Experts of a small language model: width 192, 16 experts in each of 11 layers.
Below are experts of layer 5 (counted from 0) of a mixture-of-experts language model. Rows are named down (a neuron's output weights, with its number) and show model dimensions 128-191. Each number is 500 + 50 x the weight over its row's rms, rounded and kept within 0 to 999. Numbers have three digits each.
Before each expert's rows: a language model's description of what the expert responds to. This comes from a sample of Wikipedia text that the model never trained on.

# expert 9
Table pipes and function words
down0:385527544591537388476461497528506530492549505512567513497567493562394574446459529488564554464541516483521511511430539485530522498500470491413482483493418403512530538535479475616524542348474500
down1:587599469452487580361548545499488562522521573511596582469572381561462481516550523497443524469517540486378530488461477488469469477459472476469536524557436505539551483474535509590539482483449484
down2:533594529478531477483521528412509496488475538476527492598543548512418456432489424487391513581469520629547454467472564505529567449470578413490535575508434481570515446466538491459438412454417583
down3:555481421494465451479504554520567485520462512427506458455490503579499433518470504531501461523458500501498509531448545504584463468526470442685552554475498518456478458537437444475525607437574461
down4:467457516541552610491481497464497428494552577587511489501505498481546595572475537537446511379587573499554445458560450431515450434415517499508495488517525491538433487479513464472454537525503511
down6:457476523507542525495436524569518405504553476483430511446498583461496487538445456589493513542465570433473488495527391512445508518458543530436494521495533542417527542362519487464441465458448480
down7:472513477406575469430465464480487570542532473531451509506428514434546612476491547514532533556563445551482488511426448496482477525479533497507514487546405421480410646486444555505518536523606512
down8:503512510545532558562558419494508498575549489446500465515527536540519469467481410493490470567596460505547478525486519482618527396478491504534466473463558509500523493515553425499512499490533428
down9:527554481488512504565420524434440553488473461583527526627418576449524493487527500482523503468495398418493559456502544571504524525472488461508486515448459583407600544474498452509472530522565488
down10:493627589502565577502557522515438456489496421455506480506542511486571503544477455483537508480537527485481494497508566509496563478502450505480511526514573517573551568464441560474552519564524613
down11:476501480575545447470486549506530533505554455517522490496436462452464497503530560476501517529499545568474393496506527552559569569536539480505439485430428455463519445432457516499499519522586541
down12:446552434407457490437535532571508448487564487468488518465613562536545464591499545571552497486500493494495559570512577500489486466369506449520600409546457519552538438522509494575576487519546466
down13:479508440482421493557483493520504421463479554505542429588542526453523569507505487557497528519572446422515453538548432522512513491411489490536441487506578452523483490508513434523523500485495532
down14:464464477604479544552451525505439563457497458493462403530505485525552500560368468532529508545494540507471520574539532513435587463494629432504501515418474384501452468417471486449494509544589528
down15:494498502451501436484577471536351525507490508483486527571520512511532459522584490486550526424465532522492556551491468487501483392523428389492483457472509501485448521497526578537511580590475472
down16:504453542388517531545466491539482509465510491555458424532443519478527443436477557515525388530540489489515462388512542516475486547529468615478549452557565495494531466577576485428476598541459521
down17:507488606476559549486555465482529564508450430557538506511478502558423475551522498655496570482446480530426494455454496504416534414525431494486499581452478505493553612390417532515508483563537495
down18:545537445465520503585566530455565595508453503461587520571420438524522526527517459503444492563522485576408531500568553479426474467534500453434430496398442492516487492514524581477485369527503465
down19:547489429534538436520505495503438499487464588486464387541511612533516515482498471535473443464481425455575597487427479429472507499555425564601446489471456570575566452502528550559541478542605409
down20:485447449465526559431522461517545519475451479458592536477573466489468575511431508486468453476542546542486474657438513505562559491549514532469485485446508520415422574597528454439518493429428504
down21:424528468554506512579526495531494528450564449471484474513445451528428492467446477530517464425523437468552475579511456469485485575484524556424496551451453476447464552569481477428579425560392569
down22:489598420467441449459521475527460492440553439501468616559441497604533456521545525597457552514582524485425452433505458503569407466567389538510523475444483491473462477535465512491504467472524611
down23:455584432467463448529462460548513414562531510547480510475506416509435500544566565477590535481445492513581558492456450570470513457451627523516377427499443489537523567570479437466568465423562497

# expert 12
Prepositions after verbs
down0:493510497535536469479443489450526490424474455495448451468493572554616481516473535566515462549503421508496531518558448413566579565448492462494526460515511507497532577514505524587564542488569490
down1:506469473498527514481483495574629409553444569532462515449555460521555516436491536422465520499393503498513552480544520441497507545503526543503544601478544429441497520493429438536487525500494528
down2:540520515496510539384450456552567503534562494448490482500419468478505463494544463585521554620529442465476531495586478565498496509441526513503490451483457472519471457487560609536424575447490437
down3:499547484548376533458455578536471523601497448561552501459491468447491464453574495428493550416496512557468550458478501447527458479601533515436451528516474501396589489520501492408497463513515536
down4:466516591502387485515487447500515455582498493590533552565551638526583490455477586572531519557421473538567597611472492525457457539497469503522544459521466459481575535409441440452547522458516512
down5:546509430551415551499486504557438505527519506469513584522473603489545513522498437452403480506493493513388437442578442469352406575464467485431455579494514530425425579520497508560548486485605559
down6:513424527447416457472503404456427496514538479513446595504453503562557505548551420533487514476427466504442514519509510462449558478497558561502432553506469529580532503559444387577543500429488509
down7:520390561522576473434557436503473464540512478536527478491480542431531452514588514408438537450546441557347571530422504455526501497464476487546459477476515470584558449532531519567545542449452465
down8:438484502501557583429411546526523491500441471506583532508473506496540440441420511507491539428471521501471521550539545532530519586508548504551492573515526567438501531513454553555575498416554544
down9:460518504592505419471502612507504505529483501489379497451524509419519448505487575441518460514451509512576541491540564555433554543459545404548490532503550585533570514505504468512481528514445478
down10:541508464415542514546570416626480467549484441530565442553498499454483540457477494423515456550513585518555461472575453444549584488520453495417381523491451537445443516545472429547514486495463489
down11:579530453480507461495413505474500532536535664498575420534428487476517474466506575456445527549463540428538504435589496450494506363549447521527528448368435467512573492441569432542587564525473459
down12:555566532407517554520511456477530557488513440472504485497597491370533554450534444473436522507591431405462569520469449397567544469492548488629496561402581413550582534495416565436503460498503474
down13:543493460534520488467491622545384527526472446583521495520551535489439638414542492542524576481555494488551416485357510463508489468592477490425459404500545472521563577523481528521479517523512442
down14:477528522483429480524492536495543523504570518439563455482463503574514517453491517488506524377505552433522491546506524445525463489502551543337477468453419523484415505415503536588457538528564541
down15:539427512489625504496486481533454599475521528474504358503542490472594503516599464456499536504556430502503412513514631525591541543438516592540437441491461490473522476452505476544477495504528444
down16:529408504471468511412454522462487487504566526496563506471532615516456477537499508515560473462546461441469508483479548444494554539498463370473556589538586485517389488529516481445498606493513487
down17:470572459568552480446475525422599503499495517545496485558565582514484512523477510419511562594471555546534555470471557550513432545459399453436448485588452583444563459478431524467600607552387550
down18:505503538549468521481510549502546506565452513414558500545457466447489585422466519479461471540548566506495545473475496479580535522517450495580568406575446448491446430510526572417549455511543460
down19:476438487492498533548542500541533447440475577436536523445519448550544555499417578494539519447506480460564524460447465532498480547480570559506510477547441433467462546478487561478531499450672535
down20:448549455511444444467511424516493520474501433518583414497469504468488471474562537484526428504486594563379488561545475512516488506519393474530509473450402517522704547475571564409460471483498465
down21:539507484466497473521474571585455353467336514553629519494520443538499497454486475463483526515540549439585477522574503508522462484546435504509564575476582465519471523537518528492506515497495479
down22:494523535543536422546461518566466557431518520536495510511472462464459463505542527400522508522441538453508538474438423494593577544509472489546454588576585451548485531545624423613463542536468505
down23:470582543452484563432452402503557466458499500479473435506478473454410501447451442557522501501538426553518452528505511522379608499448500548477536566448486532450500530461409554485532502523441473

# expert 6
Given-name pieces
down0:508481449475509584514356593540476564429480423505439539505492527484430527468564597520511511471551397548481555487509497453515586528463416443527456521461563504436543465466483480527544522409523534
down1:493523544531613522480550506486507509450596471458539535514446499518486522514485504460515534441486426546536538564483477510446440601525493565460576464524519500482494565583524524428403545554553469
down2:491515512448431505471477477364560496472498533491527442429415471456469463487534420485511461437503457514528523496522581490516580432524570424489544495606452536540580612485498532414457474519519488
down3:526436483469511471434484513443556424501558593511445591526570500527499448487510584380568556480474577495555545448534483443556489534461524504493498536523533514492507423423555539463513445543523470
down4:497417568508566506458496530585567515540477557508556559484491448440510502543537511580579504540501442546549459505477518428453524411423398493517504472414454623463502433448465408521579451455355514
down5:511485543502580496489494429558451494421516584377431411525595453477524558471545496431476635472541544591520474540503548386534525437538509562494544494398552431584482459490460488453492536487517509
down6:471473527645498507462504525477551490484454516533505441455504520520468473602507511555519410499508515405514495456463567549521440499566506440478469446396517410443532511549492496590475475550616475
down7:554461415476486551525512481537504482453483557384495488431536546472515511555574523606417536591478475444550415446379581498530441520543567551442542409479442457520526554495538542563536428487411561
down8:431491528417465556585458458454516472396516525509515448425436517458504582450500552583464519518560433518529503580456544528522519432513623527649358417551468449531485476545514480504511489545476482
down9:415422587444596468540450531513482509586535457428563427566477466512550522458427497358566509464492405521456451447529445577413579501400599600474503475553499416630522529519466480419516562486516552
down10:482475551452480536503448533456552538519536496563518459547411437399529423494511507487496488579477527509444516441512476452511609464487490579501534507578591463493400534454595511549448396456415506
down11:512478507499428492494556501566474369468547519451482441488535536418549547426485522497543553393478489528567508526464374419492560591569562495479400530492462518451523484575475513551426487541448473
down12:443422472514521408455492431348568477546445474425553556535539505489529478536484466581494519472520529617444564455518479527528557522448400488461541560427556555517405570572489562389472492528574438
down13:483534566493557467420604408452543529544457533478500515449417520533482518428568499516502457595491513464442475535415470506422495452482509452571576416469531513542461520506491328479572501533535459
down14:580597520587448437470477564571435530464498419544434461487591483494575429443552647437542455364513552570422534483510582403524641536497551465541519531575490468568562446496466469521452432497446445
down15:442440437497409479454393514475529510530534514486470479465581479413560568537462561564566477551396497464451419543554495563538535583520494488534392541425469469492546569538514498500419568578424450
down16:470467508420445459454601643445502471433487475586438560590559484517495436508438448528510423418458464436543490521501506485644473504501514458511496452454564510428523578514561501489475582564436587
down17:482492506449399515449540471522510504529474529509436428455486576579582496458429477509420518497490516537460524528448475500561525544512475505475495492379595594543571518533488459530590483522476593
down18:539482479509424524462500495442486505569486487360533472562526483491448541521401536551496446593441437580458424561469479585562506524475417562507585545584493454530523541497413529557427481541494518
down19:520558500481535434440463514519471532583510572454517574501533454494631512419437522422512582485481514433468600514502531522454478521381477527547477496503537442480441432493542612574511507377446582
down20:645513579541518521558439529500508561421495476532494503530513546466576582458620542548468490502477452496430456458484428467538524534561526473516468519407511452452478451396598535595574514495395525
down21:586524437435543558519495483579441464477358463482508529530534502485596547487514515408492469466522534444397427475448530435577519441510447462465508579517476454479482478348555523510556522549551426
down22:548474466484522507440583461526499484496468485502521573535498575475495395592457592497505461560527575508600436464460616469435464440445474490513484539516525498550459469454442466469527487474530581
down23:471481550497516505484557606509607518523626545512397473633493535531465508462490467481506572538432416540517539513544450482560614438402515486533438474489517398576492474513534515496440551496573481

# expert 13
Mid-word syllables after consonants
down0:471442503492553429506503449566516490486493480473481460554450511517517473476550443470533537407469570521473506513524513514480519550472399510471516534465486542479498461499514525564364552567549486
down1:413442487386518525458550556453479440435520553549397509448488473494453534469460505463489482579434528490502477458467504564539473518582513402480542456556493492439529540543607531585495489429545555
down2:445604475608538439512504471564516471559460507405471451499391544542482470540514497531434548539530498449488517386495468448563520543544547415477523534405542481501603491514486436471614493479509453
down3:527497510541519605498506473479522434479417529538596453540620562440484505446612500588502467560494562507443484466515467469479632490527448475413506553462506482504506456534560470497594514496568555
down5:518566511507429465603552449522529525522581509444430596487577458556488498440500580504508492624581461535475658517403485455496446490537518514492567474448499473520492460516343497537458545490515447
down6:565536484509508450558568536433445466462514403487462493666493447535448501489466529512504600471490525564426535490535545509551509457573452478507543514532584481530503491504347465585424497589463412
down7:464463558608479554471547465481571431436503537554404488454519500425620461437435498503566432532496506499526580495432529454459527484487522470501444413501482499404484466417540461493467491523550617
down8:510508504450556535469538499485478495494573523402572499494510446479555475467544523486531518482383508486577559535441483584512563515483536487490487590465507523466459564510455456468454509481447432
down9:486632408485517466506501485507477547518539447528554488530583433504481615434477542474488585542510527468427481453471543526458526470475532522523384573486530427586536468492524463588508601492523364
down10:522487506563431579461471422450540474583507516455434521506532503451443442477555425452497555473453514499439527514537517432545493498538534603444488449381470520541521468463498446427544534588503521
down12:553470510423497576532548451589470532440442530505529496484481501499438613536638462470514503493390537529554458507611515613546497519421512566531575526513564504473470576512413519565487453455565414
down13:463485444360534439427472485573496523531442568506515536489472585523539534554523582513425499518494535354553527473496524454559429429528405427486467485307457479497543404466604462518552488446469540
down14:454502518502485538427447474459473563552579549443456469494493481567568573636518424531547537508506474531492411512515490584466470490536481512461473532508408489437430476599536424502489507541534468
down15:459455559501467425502535483507462518538526516469510562521532535455580581498497481492476506489403548517592437549549486469541532515434449532519479553528434530492453392455453505524406483516546558
down16:476541582458479529569521646556626472482575464430493467462457566497466467440504495436402464602499463548499502485508509453417444492549532581455519581519486527383554470461569478490507478505598511
down17:504553492495570499441461502477511486438502530547468604469463535478482469554472578506455490493471492540486579451484533520516396447417591480360526572505467470514456498387510484566401498543528478
down18:605457500404478547442532534567508493466416506488498461488515466416488546530584558435442489595563446493530483436392434518431473523601554497428501550514528518601552483585490555531552471528522500
down19:571497473560492504460432491524496533443384486519534489459494575538494500488526507474527476489540596498438535449510464505399524518498415429555472466479504547506434508429465472525517567515498565
down20:498533448502522442477569480479484519521511522481480463475536529548470477503502511573537513610491449477512498458627456605482482580491494586573547551481587538527418562514513502489508506555526431
down21:443524378561556437577613528396530528553560564491505493471477559518457589497425610427512555421505517492600579537569519526457506534521547535494539506422462425520504587525440450455544591590430460
down22:541523565575481465521528577522474458512422489505480534491529622446501561495499504490529459523530534475517528448488486437401487510584450560561627565462543478394473543423546500602517515471525434
down23:551389449536470471546532498440499494491478478464526455508471481557571571425534466494529577392572480439490527409538497477550526427507443520506510481532565508542522479522460488506448590485522394

# expert 2
Punctuation and separators
down0:484474508532538501373425523473506520529483600565529505522436523556474503489516473505456533417439488564517542406481548463507528506493518505611480625507540526555474540414497462512416524525554359
down1:495559514570485457457472500508488536528504436456455537388533461578453425522558552436528512496443510562466552502411479477554473404580481550464492600497483496463556533464513480447462497468474468
down2:525514477452403543460507398467589507487544481456553498452469425421531542482491467458572563528432520585494441559462481577458495476443518478514504484608442512446536525551517506431540375483519522
down3:488493484492441464476482510537579412578504506536425603478423537552498535507509528655479505557510488453520467412536520515508522548576460463527478494405524538590423521614552473408501533598366473
down4:432497454557456533519484514407444484520459581427518438557420471608509426502512380513558562515490512473497497583498575520538399456514497450483509442433506502560512465568527536470466427466351541
down5:532466466478503523531467474550458511478471515501589449476444582529510459539581498475481572507513517459509568495542458460559454439539429565547528531573471585511556450502557511609478492485485385
down6:490466579535455466512563533485397454521490552583395461494563503486396625481392528486547520580526483484509437462480464516487449545511434470436503429530547564528491579520542436505498537592417527
down7:512533487520550456452450523496414518562502537514519474562536593500525494492451565542599510448451517525503534529464494544560516514520515386543449522537521442616585512477522444521456569502458386
down9:474422520468486491527379484422474512471480478559535483582498455431656499516523423586530577529528600427529589500444500488517503445436466446485467444526433491493402426561490439495501494575482460
down10:467505441552574502492502511570535523470484561522439423551460490455585513539531537425611558561408510543489491373495542442575411517515556445500470455500578514496444474476444410604512491560452558
down11:443580438459499503407522409532492515575468527452491447496483522425451469519558426567470545580520608484512515581428510624523577597537525449524512463505536397476460610417408462442518565484483455
down12:502382378448447502417552524469514521560524503436500521592412516497482450539478544531438585509435454473420542506552518540493504510519525487557467533549516476513530539443489540522552542445425496
down13:587481600569523503523542533470465548432458547495476527476520536436451563464457570549535520473482434516524490587473576451452450391473469560542645501514394408399433571426518497432449528476471459
down14:535485501539427444537566512434469535569488424503558616463573488515596574471430479509502523445455590542536475549441519513488464527442454530453516551432499486450530483440534483499577487527553565
down15:489535459540520433524512491498504563547503539497504504460452509453556565512570554470572451455687544542503542424521533496546521457513450488607478476490508579499493455451502454477464414432468466
down16:517423541557473493602521505408418458468495491531506493500396487579376605450518524505474454534468499561579466469529529491474581485534458471574575496491511472500476506466557499437426463448597495
down17:611515503431485508525492469434545543525504544504551454504506504453517514479369560466544468513461527552401551560471437529520491446550518487533463518455517492449521400377495504502562470543514457
down18:433568374432444428503610553538533485401416422599488581570491590550548471477516449536575460462452560574552554549500490468566508486498435504461588516448543497502572489521470534444531421532536501
down19:427523469526498494474481527482484599533435539544489478463441463487528539483509557511505446500483510403515505499529495431519482555552469482482494497514476551569572424518485577554669532442659561
down20:610518546475576472467464441460441476534479454514492586524565481467535454529553477549491379532499486413422534457530564443454512465522370475653466532515482617469505509480566568518511506477488418
down21:436497547487466448534538433501544436528494474518531547502542470402497541531434523432485541441511488527666524453489443449490497524551467479519498477532526558525549409404418564518571491498496533

# expert 3
Punctuation and list markup
down0:522400454532514527455542460591461468481472523517522536472507505471497491439429566562472390514478491460555413503539473481528507471548524440574471466397514479521552482541549531451517512466499473
down2:473444478533561513448412464355481503473500529484532497451447549595443500448483422562488525549434499549546518527510535589488431572434470518499536403471564456449473440555483560408428412541490469
down3:486433527544465497606513577490507468454526491566480479536538494512494505519537446520464460516531526496599489481434509454501534567535459487464498507581461481574565418518484493423590431563558481
down4:394429483494464530476513467474590503537469474484481495458483460486491443456618500404401504453507459495522572546453453488459435534521485536504468489453564469483467478579465514503498504499468468
down5:481480440545532494408411551424508480488493457625552609482528429551569471521504511524452436575527452527440486514593475546532477431496504515538535606517471502495439465450512426460516519488422499
down6:417495482544461496484508448462474488480430581470489416462518489470425408560571535519520552563511567502520462473515481459424534456475474527548499498554519571480516542454543578446522508460646520
down7:540423551535487499502491446582527479490496503455481518515526430544512488444526525615462454618578434467517520538498469448506422559466447436529480440518480456495494479413423506481536527578460554
down8:459466428507488451571521462580550441531530515512441476472442506460498527472500413534518492484614462446462523526541482433556580515570527478547519511557498496440511592481467515511430592455566447
down9:438456477513525564535461541513519463552486531495530512478475529449468461491366546477584510554469515513546464569537495475460552560497588583524536555481535456507544446472460385515486533467574504
down10:532423498501549465513483517462513456520501495530486520486412490512549453577670423574504578603534566454476499565433520545551602574515525523451403484442518488485431516500537516465443477529586358
down11:602452529388489566474563452521556478505509480439451497496440508509591546506373539574561395560462483572524500405421501550538516472438386457507506543540509400518473493558484511504448576405506516
down12:478526567501464479453595485572517599636490584483378461486604482426562569536469522530445506466598567525568408540510467492448506556517516528591535529488543427460535494484494486507488509403442478
down14:556571456477533544603523409505644508491534541466418474464508558455500541458505485529463438501499513465417432544465440511572473631469601518497444492535549522525487522467575511541509525420442540
down15:451595450501500428489388403466402501534417406571458496449481468437493507469438498461571532483497460460456493464592461427566497513577593513524513571484538477445527559466550492486536546524387566
down16:526561463336442448460525499559538570591516477482521480485510450538534588423444536503486550561380527484534535607507520472520499486444580551502555432519423548485506587507479597478527450517498515
down17:462520514444564522531495483498545492518411491524528498405445474513516489488573508620424513455587355555515521552500518492397527464494500509490476462539424518428523521528544434480605553593490419
down18:543441546499484521454431458504550512389499422523432617418447513540542452505487495546486445395434457527521490511539491439457465467549560558519586476541596488489532517498486530468431410576427579
down19:539578517484515508523450447556533418455527624562558474461494425545552467439549511451513494474503502552468410397448596523464485445467559504442543569449563495482481518478492542500540562507521465
down20:537589500516492512475505517518499528547543480496430506487578570438485532477488508391482543500534501422576504520526480457500463404550481460450469592569564502469442430609546515523497414493484579
down21:446551375457488449468453555529418496519475433566454457470480459543505445532505503523455540592465465510506480547505518493464507517502606620531530499473472529547474477395536485504503463584447557
down22:553420408496553533468490534511455465599528433585549530461440589646428451542450462457509483429533535558462566493442593590531584560486447524516536546522493552579435496488471479484523442496435347
down23:460523479559473567521536523444465521554494510514615505470572525549566550465450547539555565541486504490494462525526425471492504577446438444614489535460490525400539461444590442452498433536486480

# expert 8
Quantity and census phrasing
down0:399623515519483552562481546479419468510511520512473495553541533453510439579492548510474471482456377513506509458554381506427469453565441428432523499508562470508500605465509515566544503468418584
down1:507510469504536594549438495493533444483518552509527592478458456478501463603461531438400510543506454473506437515445499575536521554483403523468559510509394456510462563494509575502571490512571506
down2:595582485564413467552512440550496435575464524576410396431513550481392577488565568451583475516561547475570503451505485469400447501602556452416490483487433401441462465468448439561501459532523511
down3:467513419460485356560461531516484504507507446536418476554506502403566457501524523489401510476367551492493580470455345461461443498529506563450480532503494510474565507472518497472465564528510486
down4:437545531448514588413581485465427537529523568488566513406504532491553514508524503518470449552488526500633414520574466509546510461490480505478413462523467575476540507476548397507540577495476488
down5:450451464580453551478620470393445543583509491539522537573511479547492555465443483429542473473444406508593563527573515501508457491549586488573473468542490555486567496551557495501451496373437515
down6:515401537551473455514567562525556472525461507472500495430441488545469397551416530445457544478453476531539506464537499530486427529513512426342478501510525541559506577444454472579482414575507413
down7:462478535452511458496510479457405507468614486432442538516605571420420418527520468539524480437512479457474461641438551475431527336389491478454480561440525542523585459424515588465508564497458442
down8:660512467489579429481523579469553569494551511481474453493493496475549463455470520577464439419466532465440541509528493568562499498574553468558489541527499541467498514473561577610560542443511503
down9:484482428428520464563473439499530414586471521514483510462436493525490463554487548498529535492451479560517560452528472503533457527469407514514460616403457490473409478531503470523559507525560544
down10:558527546534440486506421478480448543480512484519479593474570493463588492540445486517450476588488527439545529434546560525392479577428521499514618560534497511436557431400555447458531508630475550
down11:551454442503543534519385512526476544471517501537470447475465549551538533451570448628492528597537571556506595480517427454515537544555501469422416442515562588553550578474495512525493580468532473
down12:550527500503566552431505604480450539520499552565447539480430486549495439518573482618492562422484470479480518470427468547533433454508588581484490549450510596476495486433485418491528390515471550
down13:464504497516441532462497482652530474525500395456541556471487430443430417408561441523418458562498464521478453510459601531632531553568448492498501495489454500595561546539529482508439432505469493
down14:558503517419559506456528514530558492429466507508594552500532440517480484434439530474559541459434605544443445452443590522562469540482510557447575541492523508524481417600523519539447418508568574
down15:504506464504577455496436497492465523443508489597514539547564512534554581434615548512454576497594459511552474443479419416584429466462522455617516474529537450537419489592481432544486480510560521
down16:434462508477445510528501516489504460504551523559465486495567481462410516561517416522449633494579500401533469511418489481541537547560460513602522437504420454485536532523518505589430500572465511
down17:585472444473514443494571514565435468520550561500493564523533448469542513506450536553563474483525553506475533490558509550469557542375482597569568473454594539538547474471440404535493526537501525
down18:454470517480505430524559468459414490458474531494470461459519474419498554501458565533532533457380485409545449452587508461463423546393583497485410496499558541497462462448418540522489569523466374
down19:564502564406501455556557438477493550495512482383652502488450550513495424486514525486520482468508495515523566468433477512470556490503592474464574372561514508488389460521521490581460500548507460
down20:477535517502432492553574496534539502473483395476488490456541513518583602543456514478558520598522460478414523483524501406407483511535481470411483547428437520532504428517435455584495544495511521
down21:508474441527564484482412471501486530466598383502521585561459449458577575522512492501498389418381580428481442582400497552487497505464503493423495494531484505559519490478485503486521470613503524
down22:466517541439535518503514543517610483410474525484478509531563515394528532525482617545535502481541460418509489553478447522483454411546559585541586448405517550498467450507461538568536537488533508
down23:575565410490552453502534538420520458480473506496480478522436551438545481493647581495491491485425478498546337431445459491518496505542559491514513581490476506521474526471502507523517482617546397

# expert 15
Short syllables in names
down0:538457530502475511504577473424532466583541568465467562509475500509487532509458432458449502493496378496389571442498459496552482488563479491531599572486564455457502461448533397573538507498669504
down1:531540428523539524393430479551460558541386558466527465582503459487365465457417542563504485562564399553425486422550405549519524569541454527458488458558493496466398490438495500579483513419490412
down2:604557465449546490557515449531618478567426499461508536462558553500460529533517427521471558477523461565463542484521464423551527456410489541482592581455576465453446536437431579511521454497534550
down3:512489345474565520414493489494525471571434479480512573451582438550551415578437478445557606459534504398508533453479472475421518448544471490522455475542454577502469478491496606498400478497443498
down4:494455506486499531552486504523560475394451500490545430487567635438469457501438446456511524446533492588569596460530459529450447481514379544597517501461537384455476463533494485477421485487501400
down5:474441445548408511582443525528554442496490496494459417541496455462486520513461459557546421442604503478570625593460559569451500539515422538453454508452412510533523544615482570608469498531517533
down6:478536513482518441339467515426489472516506430492514578552534427509554542446471499569439531575496506517400445511455508512480537469494571481520492524564486430549404556570536498460417482422363517
down7:469557425488526451513544511499520510483521479448507497537463557527392531413517468473519541548506462440527506547541455510466484485482462527492493563536400454539503571498537569523566610507535424
down8:543508476529531528602536413536436448469540495511461572544482508463435404536503564487543515539398575508496460446421494572439428487494406463391545487538512533466352562431555505477443432556469535
down9:562538556497456437587538543499550545544510559486483494535556624526468524524582490492496494529397492606463569429563572554449494533478425451577453479535467430447493505521558525446469512481408466
down10:536444560502535558562585452486448505554539467566438426482545523546578561531544452502450582474513446574505475536451493503493626512524528529479498474503508480456478573464528505386542644555448586
down11:518429503467463464475517477541406472521509530501520517507485475490581405500353599491408543452493521518457490464500545510398405593452591570564469437545513503484476585476573498541444502500446424
down12:588532460503532562548453595586541583477557458563571512441428489423557530459563526459519507570458490528480484399420587560416559458585555494419388586511465500499493476525470513463540463501484536
down13:495470549449545375513413522555444457446512522529491504458487546544502438502477509425509516568468488438494504500521531487378526541539384498520454517459549458486455461471469451570546529572595483
down14:495553560559527447428555566516515532451507442446508436438519544582463521432483528482429520522467567509622460442492422479449505532520528525477523514463569509494496549462433519514444401487486425
down15:435525481513586504535448496628470498470486473577486565499475478531510457612530440436442543535609562408492473510485440495500533480532517463527521445458528560414462353527620607507523479486535508
down16:481491445420516401467460503490461481437571537530473516406448610415489474558464498455493546509549543467419500520524548535483458550600569466519448453444475468516486476461568494436573463519579471
down17:514471602529531570600475568541560482462421425497490449403560501497550437540505483521450540497483515486514444486549647450458533503436597570432529543506579434371478527532447505488476520435443557
down18:566478534506505570619485542436503522520467626486501462452520473529520525532431457480480540449539542470372520498476400534495510529485457489495562410517462487512454497528526550443479558523607446
down19:498436440383483492491484437422542491529413533616542426502473504563569484467490480596500496563406486526479586366466562465513449570469455466497528558537579465434506571561442491470528514508547533
down21:545519488480538484468471500481556493497445464535591536598589534490570481469509465471479494535474504476537472510647505379493539490550512551613476444528501443423549456503516468463391507512538450
down22:498478482628427508497474569461479586523454505542425459567545568426520526566479530457540512559539469521594526518459495383565500545513497557462567624459512446608425565397517550429492482484523542
down23:586456443560427474605460381550508480433434442524558420555511587543499515551558522523442526508461491465579536500500553503436462523409472426458461516486496469622490393494459485473433507463485632